{"n_layer": 14, "d_model": 160, "experts_per_token": 1, "d_expert": 160, "activation": "mish", "router_score": "softmax", "routed_scale": 1.0, "router_bias": true, "init_std_router": 0.021, "lr_router": 0.00158, "lr": 0.00468, "beta1": 0.95, "beta2": 0.95, "grad_clip": 0.5, "batch_tokens": 65536}
Below are experts of layer 7 (counted from 0) of a mixture-of-experts language model. Rows are named router (the router's row for the expert), up (a neuron's input weights, with its number), down (a neuron's output weights, with its number) and show model dimensions 0-159. Each number is 128 + 24 x the weight over its row's rms, rounded and kept within 0 to 255. Numbers have three digits each.
After each expert's rows: "comes after" lists some tokens at least twice as common just before its tokens as in all text; "comes before" lists some tokens at least twice as common just after its tokens as in all text. This comes from a sample of Wikipedia text that the model never trained on. Tokens count by the router's weight.

# expert 22
router:132152139123149087122142116148166168118133126140146140124172128106147145174171104165144133112102095109106110101108134115094135081147121105132101160098174140130115121140171172149126162134128127146136127148117130146169118092149082168100123106105111093133128157093096161159150082119119135099137159134134126111107186166158122104121098126097104134092111085142125104117130138166123121129111104113138093142124107175142142147126106099125145090110094163115098135153139139135185116123156110
up0:132108106100094124133104147182117145120127081138123120132151160132135159127130073146114091133155094107074113128129147137127152115116142092116070135097178102133093104126147128136129107142137140138119188129106128115116140134140170133085144091131079127129131110147093119118126142107124099136142122129113126115148118112145121107072127130115121112152101133117132116123133119122135109133135123151061109135167142074105082128112180198132128201142110122131134137122127175121128121136122079
down0:179117128115191150113193126136159136119112150144127128114116096131147123153096107148120126090121198185203137106089119126119131138126135132118146120159122161093143126148124128149101095108104148119157093126108136130121136113121114142098132124148141131112141100093151117127119141124121147144150179114121154125082178162115138153151140129113103098138136121098157127136081124117124128106096100148172095112097109177132153129109096112117129083140144117142114147153109108089136144106147178
comes after: " in", ",", " In", "In", " years", " January"
comes before: ",", " he", " the", ".", " it", " she"

# expert 23
router:124143155112132132178121100098123080094145140125098098117149165132113118136164151155103133166109098144164108106154112132114144121134099097131153149120156116117089142139100134152137132108148127126145110106114115163112100152132156104188133158127146144125162119104082104141116101115101139184137122128134106080122132102137117121098102175139141162123113110136099158149116139111089149081153101159151149163072138113152109174145136102178126104117126125140089158088139156125094123167145124
up0:122112121135134158156123128133119129139090111137134109153187116099141135129156129096106116097136133161150131122128105147141159094137132165107128149158123090123105141047167132150129111114147133099149135122095128165165117130119134154117117134107104110132153128167120111116086111159128108150114167123132089134152103129131154133111123104129132114133127166153093102120135105110113145134124127075120115097154117168138136114125108163165094078119142103123104143155101222184109115120135190
down0:132128135092119132139148124155130158135134108127058138141116169153157156102140113138086125104129123179131105110071135123106115131126124154155155172127081099136104143150121096112157143136066047085131159107146120113124114124124095116136157129170126138127170124135174173083136074110116117121150098141133156131088112175143125137137131088138109125120142115167109135104155090170121133094172130124130137140111128125123114127107123118176118114126158162134124111119124148135152129133132115
comes after: " (", ",", "–", "°", "′", "N"
comes before: "°", "′", "″", ".", "N", "th"

# expert 12
router:124158137144148128101125121092157161102122123128096147090123149096098128126129095104101179132141100099126128126148162110095095130141140163098089126132136113091159121118111166130114163173158104133157132159119135138110126138114141084133155146127163170159112162090127162155116110090103166104105156128105098108108123121119162169112111171109147113084136106090150129104124143110153111169167135117154121121159155137171108108101107148091155120153096153102161116159118095089125131120148121
up0:106056154126145131177123140147130145138156135091165160139160148129140127114123124129106119117096124155125132124113105133131140135139120102120161122167130127130147116137184135128154134148105069124119123134090101124133175124122095087125088083126123161168191115117123151091095126158146116111120102115130124103093168138080138139118122120083104121162125111120115133128148103134139131152131117142125099107125090125125120160203144099115173150129145128137158145117089163167108114181113146
down0:140168090109117126074126096126157148110145118132145207130143119140125069134126130168150117126117119089128114092151123126118157130152167108140113105120121129140104139150134139124123152173130127117066128118133130122131114123134120126084162126124112131142117134125126130171129124131095120123155106115155112155173133147153118109140122144131153085091155125127160143121065135121147144133107128149138194154096201115091125167116126127169152130137122060127120119128133114142159129080146087
comes after: " |", "|", ")", " —;", ";", " 1"
comes before: "\n", "–", "-", " He", " The", " —;"

# expert 16
router:136066144147131133125144120105147095144136143091135100152126103117135148100125138111103127160144110132121161121131092131095157140125151143121119171118146099137122138102175082140165084162113113121137117094093167114093092103105153154077155145116135092113131130096156141163124096105123147086159161127127119170119149153105106123149156071149154160138130134126095138123156154140140160108122127133134162160153146146087077169131128123104118140152194125119141080127112122121093136114134123
up0:058131123122121128117109112153161176118153158128121131145108121121099120121089118162107125098062095133192132128109135079118116127164127074144131132171122142142173091138127131119136134130132160134158132134192144145127157114128144088135125127142117137126113136120131125110149133119170115138152131120135056114128096141123131135124138112043159119152113101096133117145123130085152129152133123140099113127123133175140084120114117161127141126162141146124131120145205101125118141124133116
down0:126121142126127138104147132107127150064135131133132137124134145115110132136126128113177120081164205121102126122150129118136119117104170129049124196117167129119125162100094145117135115148125088102100107152137142088178118117119127119100146119126106135163121100104137108145086122132186138135130120123106127156118225131129162089138134139127118123123102161171109083119094130148153100103120118104128156118147120144135160136132132137130104107121145126139146101112117161136132139115138156
comes after: " ", ")", "%", " —", "0", " 0"
comes before: "\n", " ", " 0", " 1", " —", " 2"

# expert 0
router:168180130159148107140098087126119160130095153155152134106149102120153094161136096172109140128145101132127142161134159081100093143112122133111129124092143113117174115091161130111136146081152149125144102157144120157097096124129154072093122096160124157155092173150118188131103137106141146107089152134071120134121112101161145123154117129125105155081121140110168148107122122114149133148126118123133110093154154113147116112148132130111131126154131112104096096166145134125149129101122088
up0:115128149147117123128151120128116097142136131109069079148121087139167118128152104081127105106096107126143160105131138113128150123133136136117104107119098138164131137156101127111132125118138102070110154130114142084126106118167125099155125136140115134109124114128128140148138069141110109117122138127087163166180126112142078111131138148136091142124152140082136127153045127090145153181118158139128112097132172131161117107107116140162119139133119090144111187132144167150135158079131127
down0:129132128128104114138151107124131159121145113121168140132138124149090129155089099180137127108183160138182133145118144125165113132155127101137118157084108115096131117117153076131089153152127124143140134127124125146158102101106109139077143106179113108139089118148139139074124143081110129114194104128125135138126160144117128178092123159125144123137122122114110123093121127104099120132163165069156111134160089127108110164090090114116140123122184116151160143112103141118119165130133118
comes after: " |", "|", "°", ";", "/", " did"
comes before: " |", ";", "N", "error", "<", " advance"